{"experts_per_token": 3, "d_shared_expert": 0, "activation": "squared_relu", "routed_scale": 1.73}
Below are experts of layer 7 (counted from 0) of a mixture-of-experts language model. Rows are named router (the router's row for the expert) and show model dimensions 160-239. Each number is 128 + 24 x the weight over its row's rms, rounded and kept within 0 to 255. Numbers have three digits each.
After each expert's rows: "comes before" lists some tokens at least twice as common just after its tokens as in all text; "gets" lists some tokens that make up at least twice as much of what it gets as of all text. This comes from a sample of Wikipedia text that the model never trained on. Tokens count by the router's weight.

# expert 23
router:095164107110125138115165159099122164124131152110131164138114112145111117152147098166153112105136144166115156104157081163111150115095097127150143115139181132131135064120123184092117134137138095136150132127134142192076106098165170115142113141
comes before: "- ", "\n", "\n\n", "The ", "In ", "0"
gets: "\n", ". ", "\n\n", ".", "201", "200"

# expert 9
router:127087136165088121094089122144116134160165144130107124149130104110126120148117150113112158143108127108116142144173124105159101161162151131134100148171129094078160119093158115108162120116145145129130094085153102115129126122086134100123145122
comes before: "the ", "to ", "a ", "by ", "in ", "on "
gets: "of ", "at ", "is ", "was ", "ed ", "on "

# expert 19
router:147113091113185099127105125125137134111137097139123144143127170138153158126091117115162153097144124114115125112187116129164107123111084126105133134124155102125141126100154120114097115158154120165137151101109119111130108124109151084114118110
comes before: "the ", "a ", "and ", "he ", "which ", "in "
gets: ", ", "and ", "to ", "of ", "in ", "on "

# expert 13
router:109158127158086139129128114072121102108131118117117137120090099146166144132150138152118163171100141114120127134113166129130122131132169111110115157151093143132098115159125114120135149120149143140117120080139140132134185111102159128140141129
comes before: ".", ") ", ",", "; ", ": ", ")"
gets: ",", "°", "1", "0", "2", "′"

# expert 11
router:172135156086129143154089130137105139134138148180133127147112128064134078103165120120118135112119078141154082132124099136142127117147149095127112144133146156086135112114152128139092144119101093102126120130127137134067154094147119132116135110
comes before: ", ", "\n", ": ", "\n\n", ". ", "."
gets: ".", "0", "'", ")", "9", "1"

# expert 4
router:143132132078135074125140107117178124142082137140091142098096108163103137120110103107139146144133141114121089124102150089115158147141136122102143133142136122181118118159125147143103159119132144087143174118095115093129164100145132150101140139
comes before: ", ", ". ", ".", "\n", "; ", "'"
gets: "s", "2", "1", "es", "e", "y"

# expert 21
router:114128099133131099152127129185117119130142168123122127110152133163120101172113078139150118141155128130125114121132121158189111111142101121115110166137159156153062174118173086143113195136084120177128128137128113103136100115126118101103108132
comes before: " ", "0 ", "1", "1 ", "2", "2 "
gets: "| ", "; ", "–", ": ", "- ", "September "

# expert 22
router:099145144092130126116151133148112122168156118150144142167166151151131116121099130158152090127168123092127171165123095140137109148149134108129073168159114132152113183101150147165121132105123111144128123129134122128179119138121137060097148116
comes before: "| ", "|", "\n", ",", ":", "also"
gets: " ", "\n", "|", "0 ", "1 ", "2 "